From a checkpoint of a small mixture-of-experts model trained on Wikipedia: 10.5M parameters, 213M tokens.
Below are experts of layer 12 (counted from 0) of a mixture-of-experts language model. Rows are named router (the router's row for the expert), gate (a neuron's input weights, with its number), up (a neuron's input weights, with its number) and show model dimensions 0-95. Each number is 500 + 40 x the weight over its row's rms, rounded and kept within 0 to 999. Numbers have three digits each.
After each expert's rows: a language model's description of what the expert responds to; "gets" lists some tokens that make up at least twice as much of what it gets as of all text. This comes from a sample of Wikipedia text that the model never trained on. Tokens count by the router's weight.

# expert 58
router:490463400514457501489508524588485479491524500464523523510538470489512573522499482544560539413481422427496496463516496502554567451432568491477490462537492496510518522547479478421491586497561527518502526542513483498478520495440473503439529485477532512470468423476492505591497524550491599469
gate20:455579497564457503473567563517518487499488511543502538514482552542530544526454475530524521468488426440486491400549441480484510486505576534582525519509531458509533485463533532548514525402522485506515432580515572513475537434440549479510509523515584522456450470516469519458507543476497502515
up20:507528472504541534528491576460439534516450435479534423573500476464458552454467543481575551484502534486451444438537533551521521463511494493499486509510547502473524399444488535441475489550538489434492498564488520479482502450519558526426447493471461554490473535491575522475540478424509511560
gate21:523438449529439485497458438529530548554526531470490476551491579394506473485426481444517493479457464540459491474552496451521475501502467500536518491458560525407481473518523532446436567489487494545498466584506566540469584402497484473557465478504504498522499478468544485499479493522452504451
up21:492493413472487493524522423507448498471555485463539476454518550441496514557505478474625465521462480568461491483474437481514510478522525537585445482488492456546484508476526497416576582506511522543503469546594491501490540518459536543488535530554441572543516497523533475509521452514526495463
gate22:465484397522529461460552496533466422496463533470630457465523513464536516492455428509492539473507564559477474479513541482501465484474496514467492449453488472492526571535454478539473520566561568559460492474457524476469427436488535481459490427472521451490504546510436499463495498556520499532
up22:539618499553468533493480460468485475487516456472512489498545449505477548544477504511465449483559430523466462565462478413447473467493477459516519543508496482512474433532448492531584521466505607482489382506497535544536491509519519476569543523551460497559506568525534469497483518539509534513
gate23:502490524456493474465486472504464563507503529468557482520447506445477435598480502555466455493522465508502528536539517520477515501478513514547526507415489464568390456486431429455554523478435546460469448464439469494538473554474412497494498570530450457459503467471554479531460490451515502548
up23:550468549490492572469527522507482533501481560475525466457470482491516539496494445437488501534566491483533486495541525485518449511512469448477508445488610526567481489450518506513448521477519527434573449472593426587508481544534552568507456464557558485496483449565512498503481481463568556535
Coordinates and number digits
gets: "1", " ", "2", "0", "9", "3"

# expert 43
router:502421507502468462452561504585436488479466431473474495491529445506485544540475446526550540447507496496486532527448506520555504433496553523423495439516503606506477563548470421467426517455493515509506505514514469472502493528465425487494484520432540528512496501496535470593441518563485526443
gate1:551514495482491476421540592480545469547548511549428570459502466542500446512560530479500491468590540550492475512529463429498488499518498466498481514504505502497531513465580457562512560511470517479507479481609440511479475433465556405541547558532562501460502476537498530533528522491538486520
up1:412511513521517504499499529480483508533487474482439571535552607498446518459515540503478526529492496470473467477490544581457560486489513514527547531412440503536499483455451500530560524552554488565444458411495516490446485571441469466569528523499443455504501498494560512481437544491476441464
gate2:488545496451514567469440502506509450569601480555503511524547442473487509496539438426511523406484526505520485575421476464575487402469457509467528467520511474466453510500547454540508473514570522474435489536541496512515468536528490532466431491426485537487491531482549504469466499559544477499
up2:503542498505488547471512491514442578460487463511417486547467518529546481543496476476465589480534559433537445509480479570460495542535440445627485487577514571480482499460464507508521548483518521489522468508476536507528458499544536531540483466574517516491480515490500550554415538421474542492
gate3:442427561494509537525452568574526506461573502520569508528505529534475490479493545505451476438501525488509543452449468442446517555546524515534472514545525482517524500487565529501424476519465538480539560532496527512481619461484498496551475511481546509552469479484515574431549495536456577557
up3:513551501446562457544500555530555448537436499510491559506447471516492500567489461564544458421469448509530469503538455546507501491481510514500498459410522518514486519506559503463489457579487421608456474510446507487518512509495494442568422483463556523542476478534548426556468489520496496499
gate4:526481490486467528484542545512522514507430432546461481497491503455544498484550497496431518469522454531489505447457563436593474457494504497472456484498457466528518450528455426486564444531519477415497512555554497519465471571593494450570406510488542547451459534521514502535426493516456501508
up4:543442485518515575544490563449514470500476483488467434492471431458581546528443491531461510455452497503446533531432493437565502547568529414493542485461469518439445535478497499517457473544535476433544498500486486494494467522471491477513558459574527565412539459493486525538516527500450489443
Periods and abbreviations
gets: ".", "\n", ").", "'", " \"", " John"

# expert 50
router:493530450532469435485555493527501486495479524487477408485525495458511584523428475521496563484514463491465401513441520439548500486437595507461448461490539507479439511496531471423449501468530529494497494532512490432452514514500482438433469472465552535463509416520548457529494456526517575462
gate1:527503497541504475564526531488531492464577539469535569427533481452572429541613487555487458489554466482577549493573507453514513479511494514514502551554531502540562532516479548532476484507475446491439438538492446513490566510452460490522529459496443543547437560515457499510515456455492528483
up1:516504511494552498520469444459509425492556561505544528522486480479509459514414519517530559558494455530461491474523532598482520563514547457450541459576519510518488556473448469460507594458525510529495519521412546524528460540525459448438499526466495483540494468577469482481466563486514475410
gate2:506466525512485539526484405459533535486480533588472482541512518522505504582435482505506499504467529497417451531444445528544581543436513518461502478496518507480492524618533466503431504490490482488519550576490460497500496574490523563539404503458526520502465535488476503544484442590537485514
up2:516518530419507480502481561424482532457460474490501528499568503491515520535511503522607419470436493509533553456511497501543496561452520514530459508557527457511449434568460522491560516522511501521426509465490536450554479461556421476470483486511534432446508529387495540524507491525514506567
gate3:520497522464519398558431518496388515501445516466501528469521543456545512496460512566509564528460423494472501489531472497529497485442509498495416443494505477548441483456506491589499519462474540530524513463551470490446493444502537566524465508557479488563486601466487502537495427524503479552
up3:497480548509467469577521535505495594516489467549468442593418501475469579471570510513431418482492519506467452472491501468490564456483495496469470484554480497493522523537513535495507535554525406483490465454500479585495492519505455407542525545434588468544521492510495481443481514483498528509
gate4:556486507575496513483486457567494445460443554426482557479486491489527535439517409466545457514481558453477471473513460471537525509431513500449568484493554526542434441463471524451407506509527473475507471495471508560547498504537484465517523543493472563453509464538534474509584554517562564489
up4:557485489549516545491568463529506494563520490546440466477544514432500563473470487474501508546485561460419505453510450442469538469603531454498525575481520484529478516503487504453431515537606519532597474521495516545549467458481474437489524459459478467442520523562519454510492489527450470503
Hyphens and prefixes
gets: "-", "–", " (", "/", " un", " inter"

# expert 14
router:522499459512459479492535499527451427498470467461441477475510448471489573527498464529619540475436499429475507437495480481495522452428554495472507486481522575454486488568524470435512549467491583569503493558519514469477495553440479430418475494508558534470447463456466470499505501487513545468
gate5:478489471570543425514518478468561440528429593493459462513460485525520448570485481471469500443565555507540458482505499449514482523586463569449470532548459486476534498511518483542531438538499510479547517594521438554480529478520522529563490465482448540458487544503507443485553472445448506510
up5:543561488441477538472503541515415491462557497466498463523454498589482461537492555497593536487491515491541478507530516486536556450450503481546488451515538447531499491510547534506491467476506496559413494443443593532468466557439545443483490500535557482478478592518520481541501434517467438511
gate6:458524481447511429530477499579514514503570525526474564535498513537548473429608487542449495480523477533510491530455500518547521521515491526539448526500461434448537450522571565453518445496574489583510473534560497538462491499530505458461480603492501519505534471477454444484477501425523454514
up6:505478575441388458551526486465443510515535525520543551523510587517420535551481471474428471488553513472453501447478444437551521536502551510567499455454498472531559497511466445534480450482463475478503589534555510512553516553493449470499479480466495495527519560514505532551506512569540509525
gate7:523457527486480479510507580467529423570550570493444525538474488505446501522470499538403513488464583483511524552508471526542592543451517516479498462442492589427481527510453528525510505413529505472488494534513516501486468494436499502542505404471531537550523474585519491545448536476485516515
up7:542501469488584511534511531500562427459466472476499483487501563526531475556559493463479458406466488448567520506531467551513530463469452487482452456485564468522422460526463470519486509501524526486523470499576525531534455476518488598454447568481575501470558518513458532539492418503545440516
gate8:538560503517618488520517474465488474516468497490505424472520475498426430522561514502467545540463542530484455552521549489538561505554579526513524489526482461566528457520463548512504602444451512452500558502504502430496490452450481475517528546538492526498492472548476538597507490449530441466
up8:549518478467462478563481462533558439546553511475495498460465501413527450473490484501519546454494596485503511442505539399522519546533475488569541492475459508490495498532557470483559563478603576543501488496529530573478476550540527461485500544554468519544455469524543474506501510542495489581
Quantities and counts
gets: " two", "0", " three", " of", " other", " all"

# expert 29
router:517430513505457487482490564520474501481450452411497503505504520454424496572484457511594524447521442441460537482505467481509530439438568480475456453509524517451484497528552470471505525493557497515575526555558451416467473528445459475449507513453481559470492462533485452508444499487523549430
gate5:486518619592501509400478486452465472508519511533447444485450477463453465485490476448554491486483486449529467470437428452516501533550544528514536523568519522441563517489520531510482578445491555521458533551525536521477505578475488483473547493516480541467488519521471512557524540492409533512
up5:424469491504468370445505508494439455542500516540549550496529511491502472468506493495547445474506500520568501479505522516464487499538527534540454456413494524502467475524530437510550494522490520541537526521503527412573472532476449532535478516497487524542575620500450529458582469433472491509
gate6:483472503459552451534448489482548532506540586444586491452561520515505441557507510494528509518509525560462506518538539570514553452440489534446458514491471509548521498508453499524592546440538578466504450536503478534514521475469519520504478576453510466641525497536488498512516496551498544481
up6:524521492474449506480545491549457432439495531525542496501510484493493465511495504516508498565469443507465470522570520475458504485426511527531520492431469558553507486470452455465546543499418567460532425464433557548502521467477497480475473451481544415530513607526579525468518529499537531589
gate7:461503567468510535491515496549480552533400510493495505510558491510529533469440531579515535478445519610474463481475565495474548549483455474559465521491427487489494554547428483548527477447483486553488513499510496422465444553478534478517551558553511500586515466489448430449486505534533494501
up7:576450565515538459497639486527571529533531444484512495479535530555510514527559530516470491478536439510479494456494541554469495468464551452502479448479530456583516466508536480518500480432475434467495468471397453450502508514440488474482510434446488478474510535547459508506488486537524467571
gate8:543601465474531523477509403491446495472440620511477474508496504488488522511481546464483458524473474502503544492572488452488534535487526492523432377534505518506509555561535487557477534571508534481534504562491517483540517496462511572532493531492520486546493464422494521516489491505423564436
up8:504469528550588494550434509493546553511493500445511483466478474514523469498453557450467529498412502558486500550462507495496526439487526502454510511467436466519473435525474497549480443448445480513511520492507609554475498462439492460462531560559501490458494603526470456453554508460555443547
Location prepositions, commas
gets: ",", " of", " in", " from", " on", " at"

# expert 46
router:529494467566456487499487508551483499496466506522517449411525473488531505488479442545529516539465463479454497483498512492579529487536519484434511535494591566480512505509428449499499570457546536464562574561517491464478403587455510498506551523453514570483544480449546463567497496545555532462
gate5:511468474494460486489441452541497536498573534494483549544514488444452451470471493533531511485475562506500397438483522421483480555515511492487531574560530478469545468549478494512422549479502538557538530499470549452542510514448475444560506455531576598481457480490534451455520492426534525475
up5:457541456543512496519488503540507479493456446458502527567478485523469539441501514543476548456430512435531454460531398543561475525440459484526487457527563478492510513471463476425432528522537458519566541462480471478464479477501532464545422522522460562479508480563572497554450503499471511593
gate6:455556468472510533512461537542421501522578539475548527440554508456510519471535514435461411505472452480460468474558522494538478513479526432565536513486522560503445531520439514484424487481475528533490545526497556476487500536515470492522447453529551522501398539432414549516547556525492473490
up6:540462463460556505574502551539505520539552474522486523534531494552486466538440477534447465498478497467476575477523439600505488512469529458476598509484488503482493551527491522495448546416480491424434433468561509445469426439505480499461517499460450500572540551426520499499517543503505536506
gate7:497611546528415480522469522500452492477493565490433528443472480476497450429472472495495506465456461525535511552466501530521582557502496481484484584543487539444562479450521486550458463513533505534502518537525582577474498536457466528495499520545462503454547420487522503509514485393513495452
up7:491489487440497506422512506489439524537505553439549535462588523460481481481525500530460503450409528497530476509475519505513507531521474491463484500401469516453532537533518536549483538487413416516508513446509411459483451465535553519495509467462522510450438528565494559442517532510590441472
gate8:476572516542412513497491504507524554462550467444573438553511506495506496461486574528488550537569465500510469499554486530477464510509442523495495577579474478560540467517481545491420557502456521492450481513527521545489543514484491488473493430431499423452450537451536542441434496557542479501
up8:455499469491491508535534500497474500454557478500511547587485539558447507560490600543528554523529446472527501490521522487410560572583515531522468573533518543495467480469543501470491504520541436480454494565511523508456478486476448461497599487508530457485512514430508564507531429567472540522
Letter L and fragments
gets: " L", " l", "or", "l", "L", "i"

# expert 13
router:523474495529487433505509514596424502473495460445501475446598478499416541497429452509510487488498507512491534498515446461491551493512490449466446432539527554444443590522524503394456596464536514506487503521513468523515522523430443451464465521490509541487492491466472482453504507562538524509
gate5:479496538519493461493471483619414516490479440516502512519544474476483499516533471513492475533470520542538468440440473545438487459531510486517483567448457505530438520466535490505580478512549581531434509516504566471517503569401490515518482496506506499596506536560516467513558397480457502499
up5:479525427477514429512506486467465513450455523536436455479530515497496493502430460469434588536535505550497500503537476483522522538510461479499487446557453505461587457510474479502508432600544489497514426517535499509555447546516483566575502540537454518493467552487442510475487502584463538581
gate6:475475535523499513459430555458550494563479499511453437531452490526421545561482448552477473484534471546524534478422511560487507496484482514449464469466479526418462578476513485494514522480494539466476490574561471517431538468530516552508513484499442509525431476451553505500398507568577534505
up6:455515585527478490465589492502526515511486585493466467517457522490495437506472572429518475538456548488531509540558473474525546509484551472519453444544440495535459473520472636567485529501531515462464555503468510488542554494478548486559512514435486480459499465536453503569469567496499556490
gate7:483489489536500513496470525459511499470511505537486492496501560536499497513574490470499529527449431572449480426496481535560541566395541416472521515541495514534515475536527461456487512505519537515482532535524536445455499490521521594518520552483467604604535510486541432528411445496504488462
up7:501481496476439483542456539541461496546476493455544476530570518467524536536524427466462442505515485595544476570519510532481487351514449492405554520458528528517535479516538497519548484498491494507458471510494460576526496530409508474491482411487522480513476541487517522471542473541502460565
gate8:391517552479478517533501486461518481546443567445476562531443519448480541436523507453547556516517533429505491499446561458482431538524520430534527504510548495549492517482562508551530438478530487514510509541523464472494523521592556548484539539543439477483490477581526448471489538462528468545
up8:486518482478526522506521452556483472536482396506534496461472542579478455543513572479494465514473569534533492417504485511539512515505510528512555471498465527456511559534444506517479485517446476496576472525489554437517433454509446466470426452540546492562484499443506570488556615454479506530
Table cell units, results
gets: ")", " |", "%", " —", " /", " m"

# expert 26
router:515427484526465484515550567529421451453496428480445441464529466511466513577415399515508562462508502517529415524496514486562529443516549465471451457522538546460484520537467458425506554463513502510489532501498517510501464494429502500501464477435517517475472457470533497534483506530527582435
gate1:521455526477497471447493519490407448544466534481562565467454570482508451525507455548513503487534502534592506533534482514537530497411494468459600462408431529529490488484495434544536520486462520549497555553462544513552499563465469516501524487501514519478477498570478529517438441460513482445
up1:491458445489457485600474472461508493465491485478520545520515469485528476532552517531511486393518514455526495441517529460555482447527477492439565460546520425524558470544485515528477519415438464446419590495528491472481524478487469503498491508448551561417506434545479542520499457504506473559
gate2:490499510556500519537513471578534432532402492564517497492500512463564452400450483550532479478461564444461500563508502610563462479508562463435560450555509501468513492491480471454485414531504496478477461500489474524527467562476525562497483554500441537520481449493533520494469541484513519501
up2:536509504475480504512532520548539464538460464449504455471466533451599539508391487474476524513493498519489477524524426559548429425526464505515488540513512479538404396531530447515460517473411512565515499473476503506550495523482577424440438543508514473503521498450507453484505541502517496501
gate3:508516434489480494451524476460499407482503558492520446486534501457577477466530517479468565550581470473509508455546547542450508481526474567525511456492506475445523512485559482484578484448525466531518428494422466549494397526514437510438531568551475430524539517477528512477559526467504467493
up3:532488471556478517570485481519552513479494557585525510535520518541539492515494424523493496545516578460440534581502476536538485538500527591522521516444466472482495479546551538547490505562519537474523447485461529536518475519467494414482557467487498511555543445422596509514510510481435430442
gate4:532463554451536460525486502518459528578480532509476475554531474509484508529396536472478526434519531508490484541521466469433498528571491518498503536502465467564521568557493445488445521508511459550504443458540372565519500510483586441514496501487514479554418503491547506462508521545538526570
up4:474522485461492491444499471561467547503582535476480468502521462498506502507439575488497594506514483526576517519522500511571536506477455461455508526512526577393426476513520502470438478527495415571495506499506591552521532543599477494500488449460475568543525495463482467520521498506444488528
Acronym capital letters
gets: "P", "S", "A", "M", "C", "D"

# expert 1
router:506520443515464474522509488550516429484552473472505458395545442478519501552510429504496562447488508478469451502505483479548512395531577507459443469517493491430506505587449505485503546508556559513542545546442481489488431483516490465486517512468528522436495477515492490539504454569550600495
gate19:482542512451431419531557505482474424464542501515563493453475468477492561526545567526504522473453517513495478457479420533527404481452542509460553521422517465491462499455518534541469542474448531498454476471522528549509550471479543526522470504491430547516500542428503516576402471463472474494
up19:487489518502488479557539476398452497401500429475509539467468478520455555507547529509493533545522529440550550520494517415540516497528469537535525486388511487512518583542455440455467476464496506452468444484478471443450568440488492505511528404503525515506454511476525505507504488471503559435
gate20:445497423492505498540475522481470477499580496518518508476513438487577497518517508540556466445546542511565524469474496526459519540550528522580509493487567459532561581521494550506483553493499505448490529490470459455400514422458455532555544437477537530528517494476549509529609549511460490538
up20:490556565569535562560494505456534483478533477546417454485431447517564502453480502510507429485390486483545469556496486512550567515530592505490506492507505447455476488438485494498460531494480568509510527482522542513460555470502563460467481456464577521514427484516528438481504481562459515505
gate21:500512497477544497485531534503535447558557550495556560463491444404441566523473524525456529543439443532500525522601457513448517484496520480512495504403488483492456496519503482503458482507539582448523529496496567459511513537543458473475502531548531449572440528548487471496531525557492515403
up21:513476487482457467475510552438540499496493536496477579531501522585485502513549515518516551439468496528513545540439439457417541491457465605480491538469556471469494480480466497544507553426428517500548512474520499515500552529538598537474463586579500486508477548479541551516491511475570492461
gate22:520540499514485465518553493550510495498506499529530516496456521557463468558507571530514513555507554528489449445534553479446487421441469601507384494533463495506541494516521446461531469445486417483486517510529489459506554451442489524485574503471460532487557402564523468483501461575506481500
up22:507544499578478456463479496482436471518501463518502493528549506525500610448491548514524526575495543489467483477476479558588484551448448495458482524482579583513535519489492532466542546530543505439460460498483524458471513520506516559558499505478468454512498457484453435454575474567449491409
Line breaks, prefix pieces
gets: "\n", " re", "==", " sub", " Re", " co"

# expert 47
router:524526467504470486441555549503428440473470447412421452480519452470479492552425509551513504437475447473504522496482454504543539475452509492466468437512557518499449474496492423471468531513521489547501480501469464458475507571465473441431516467491529498441465458483556535564476517471590481426
gate5:457557537516547494489480450479555552560483539465520475450487522478539560454521624517534508507526437484506430448447499503483549446612447507531482462560521447511470463562504519537520545503529471515472526496460508486474548565514480496493532460543456542561513463501581448552510468531481464521
up5:522452502471490453525491444463452501529501574450534486443430483504521529450490512506492518505564490480529508511451516498470489539504563417431474491453497521539506455451520434501566474569460522590427540443483553477592519499527465525457542476567472583466581543472499473484492471519518542512
gate6:527461458523467515478467525510550457575478455593496483458392505454508515494479528540487453534561557492506502517491568505588492536523517506544565511435512505583488455448487462490463564481536512439578493462494517469479534474516414499471523480513484465470488506521580460502475468550591496505
up6:514486482482461475437496478507472503492390527449559540532438540483464457444486529511527461469511499476550521522508472478495494506429441434521513479483513413463504506529535560539439468532468482496445525464511582580459490566537524384493502473514453574463487560486461446462478468499483515457
gate7:456482507489473493429441583566451469456519541454559496527546471534569521546477562497528544490530435473584484423451505561492457467521462504518511537456505469421428525547565500539501522360465485484492487505559460530511474514505531497477527514446525487461486455464504502508485502532463494526
up7:549516446440524468488569525464479461430535514494513457401470423473519506498487567484509406462467496448576452537539380527497577515486535528503474462530517515491497463528452546511499502491541478450510506464494561457504536539533518508464536490473479540439431488460511485465433511537448548504
gate8:509471520472468568545503386537490537514545521527487512453486481554398519525517426471429416481451443526535437502541546500486415543474505473468501485487506475454438497488501523558510580474504490489522498441451496434496526521462472546542521432501490524437489505543544532566482555505486471469
up8:489467559562536506531485566493493498464531506520423484536491524463534467440548459570521536497511483524533531493534465523513490471497491556496505448506478529528548416553508531520497401517437532415495497582488552479519574528536512486410489400469541554526500544491468510531521431570529486524
Determiners
gets: " the", " The", " a", "The", "s", " his"

# expert 34
router:524442477579483447499490486514462497478529505487427480501487416500496607532488459509535521417489450453507427511487500503513528466448565440497446447603525510477439515534512463451484553488547523512496515542557523503504496557479450489445534531481523545447476496495496460538466529578500565425
gate19:464522485463480509440481447489481502470552478514445601496575519565455544516495583476576525484485548518556478454569504564509463480469529563442518442472503505574460535536494463547541492458540513560485566550578535438506454439468494484489480499455485474479468518538507455518515459479440477470
up19:517539490513392451479533491433570494456557484492530489484479556547522528429520446533494507574460491432496462508556478455505471432484477528514485517469507544505499501469546521463500514583515590444436532538484517489471597544425529477509419486532450555512469498528502526543463448526506517471
gate20:456483509508437514494435479506568499506533480419575587480488435477492500486564496441491489479565474514534486508491578519510479506467472476529551471529534454443479475526504425566452516456506528493549530522485570515518539471557440499469422551535528580512550532460489538442555465543437513534
up20:442504483477579537529529514411548452487468579478506557446536557540551494490499512445583531493506524490444530485479472503523486520557530518456422472427530524585528463488563496499493515448463479550547569519511475431560421486538497522523485538498492524484558501469438505521557445532506503526
gate21:498474388539483486555490490458435527506602513550530531515462468452519488481511500502525588546442492455521441513539522520466497517481528535533515439498473532461448546549472441562474547463535522464541561604493444480513595509521489536525485501491443500549477464495507556459510482501446465538
up21:533548416508530512486490539488538459504411522425535486510481540489505491500484457506506505504492546515506444475494480489499516452535580561489532571453553526454430494447490443475506527550495452556524468539461525514517537474486521522496456488584426546461423545528462512467509623488464529426
gate22:461492480480464430523543492468442479489443500496562415489511567538505510444469461520470513540515484447595462459515539527445501448475466498479515425467482460531499456466546496566594495478448499536542446460524448556446497424531522449537556518496490515463472567479495523591486519511477472466
up22:514522457490477454512511532463490483515473450394508530515464484525473492559516520481474547517544481487543509505539488453516411524518474480459526477518530532462521523439575445481482501516513500572504463542489538499515474566481450583485567394577434608471518445459511554474461484504434500525
Year leading digits
gets: "1", "2", "9", "0", "8", "3"

# expert 28
router:515523465511476461511487530494462414448559447467470475508573452466451530497491489545532490464483516512398450412434508489517538493518490454498453426515529530488548453576502452475466528473529477571546537511527495437472430508450438471468492522488550535488498454454500474550454418497500507426
gate0:414494466451485501541546407512528455437489495520496571469509516422421557492496447505520495422476548512523497465440527558539544468494532481493480444511455454530528483512520528535522466458538468453499459430528450547496466503509553516521500497467494538570503557554531510493419512614489478487
up0:528478490528504543471442497526560538525544558451525476486619456477523472472417552501474512446534495535499517514528477464427469470588566475539487559472506537500521452536476517523556519476501572523452532477543507512530439534533537521591527482435462497550507512556500513473507551536426520438
gate1:525478584518499507456464474478493431464490474498458557506534519411479514427458497490466560535506466512487502524520491564424526489480493521559453504571486497500470517543503519563594517482396537433509512464512530470481460529530436490471534494529486572445469498605517510504461446540520460435
up1:459501517495534456512531460470454517480532479541436526496532536407560528444461487481522484502566490538471601438517442527545606498477505472433485503530505421439467545492472497503511582500467444500470477520454588477454503494569470472494543455498482541523536475515463497496473469597517519507
gate2:412413476395547463500498488510500534518540571513534501468450561521461507521505473516514495436481459510540462437536513475451480576478500527491426502476459464495505591494476556491536566535449458564513513535455464490510529541477428505553485505513416502519451492460530507478497504407452512489
up2:579465486404541536493510517490490517522502574515512514471487454549480561535468454523503559456458575498505524403577482527452500505499492442554490531530544490502541495469554569485516527497492533514420549553394519492501497441480465470508560450522606496495531496468479494493489507537438522466
gate3:537518547508462483470485512555434448440517511582523480513467451495479554532449513471587535546532547564521467455541480514530496516502530433447593469492456509386565496529455529463479455438459489536471540512466559460482474538510500404478492484546503506506525537469482500526460490477439544474
up3:473499482452500586499523480540465497493486488521485424439477500464485426508480487584503544473460516484485568449540451461473499431446516491457475452537478442521579436499453527562467520492525489540500550476468447445551520548423469496563522510465487533478487461509524513524525513487549472365
Adjectives and word middles
gets: "'", "ing", "ag", "ast", "th", " final"

# expert 15
router:497457482502413491488520489558495494456517468479427512481600503482490580579466437571529522475448459490478522487485462444488535466446533469431454485509511532493495561598521480421449559465505524503551502547505473482490498535406467440465506511498541506478470446499486487544489512578516559493
gate5:464463499539534486595499461489490421448475495548545476441534525548502481469504530469559503473516484523578535505466512515544508478484531510473455464486452540530466527514565463533449544566525489579537463503452497538456520529465457525617509399429544480476547563510507530511454531467497489441
up5:521493554483481583506494569558491467507491475554521559513527479494445531563487498528563512470416548479476452526535450534496425500513445505442509567499517506406469519566470487469529553602573489553529528582497520521508491567463532498498487501566466501463478466511514445525491447510454492546
gate6:568459501481615453489499482505513512472489494434486563502542501486477531528472593510493458544507460522463512476539476494509518474487523474441489508366536431510507401528449481529509512537505459495476523501558424458511531447516492542509473501510432515558471590497497529527452418480544511483
up6:480541463582513527414515463504462508564545521507501585650463547439538488542555475533494512483520491490507497443529504547562468476510557524499519491465560548542492557553455515522518455455515545532524524546540506508518497516575526552455497487570518505502455562483515509498470447444451500503
gate7:526525522453574518543536512523591451482592446463578565451448462500472543487486524496526524460478485542538547549484484508482478522509528507549427541523551547487538572506482459602505526452422441470496585537517504429487496493507510496530465451514439483532503471500531495445489450515521471534
up7:497557472527521506509490468525527516553488487512534561475515439485521532397464517476504453470455514489463454486465476500572612529485467547487527501547485490474529435486482437541434538502511527444507487457524540443506566446442510539509488483454471571551556527562528551547562546508556581510
gate8:501466491497473540438450439559447479480530571512479491602535523483502511447522486506490595478485535422492511521499466585417526605513521515524475514457487561466446515507501459527427411520505542490489494447496507524540533489509471540495500524441504430413549482487533521485531451492474490470
up8:535502527520437512478484580515509470522530554564486444474483453539409516507556531540539500479479428445565514545487448561449472499483538510519526483504482426467516500502483520464527463492491438566579473487504474515460523564513528470584511452438465534575466431527543515521497555470512470580
Table cell separators
gets: " |", " ", ";", ")", "%", " —"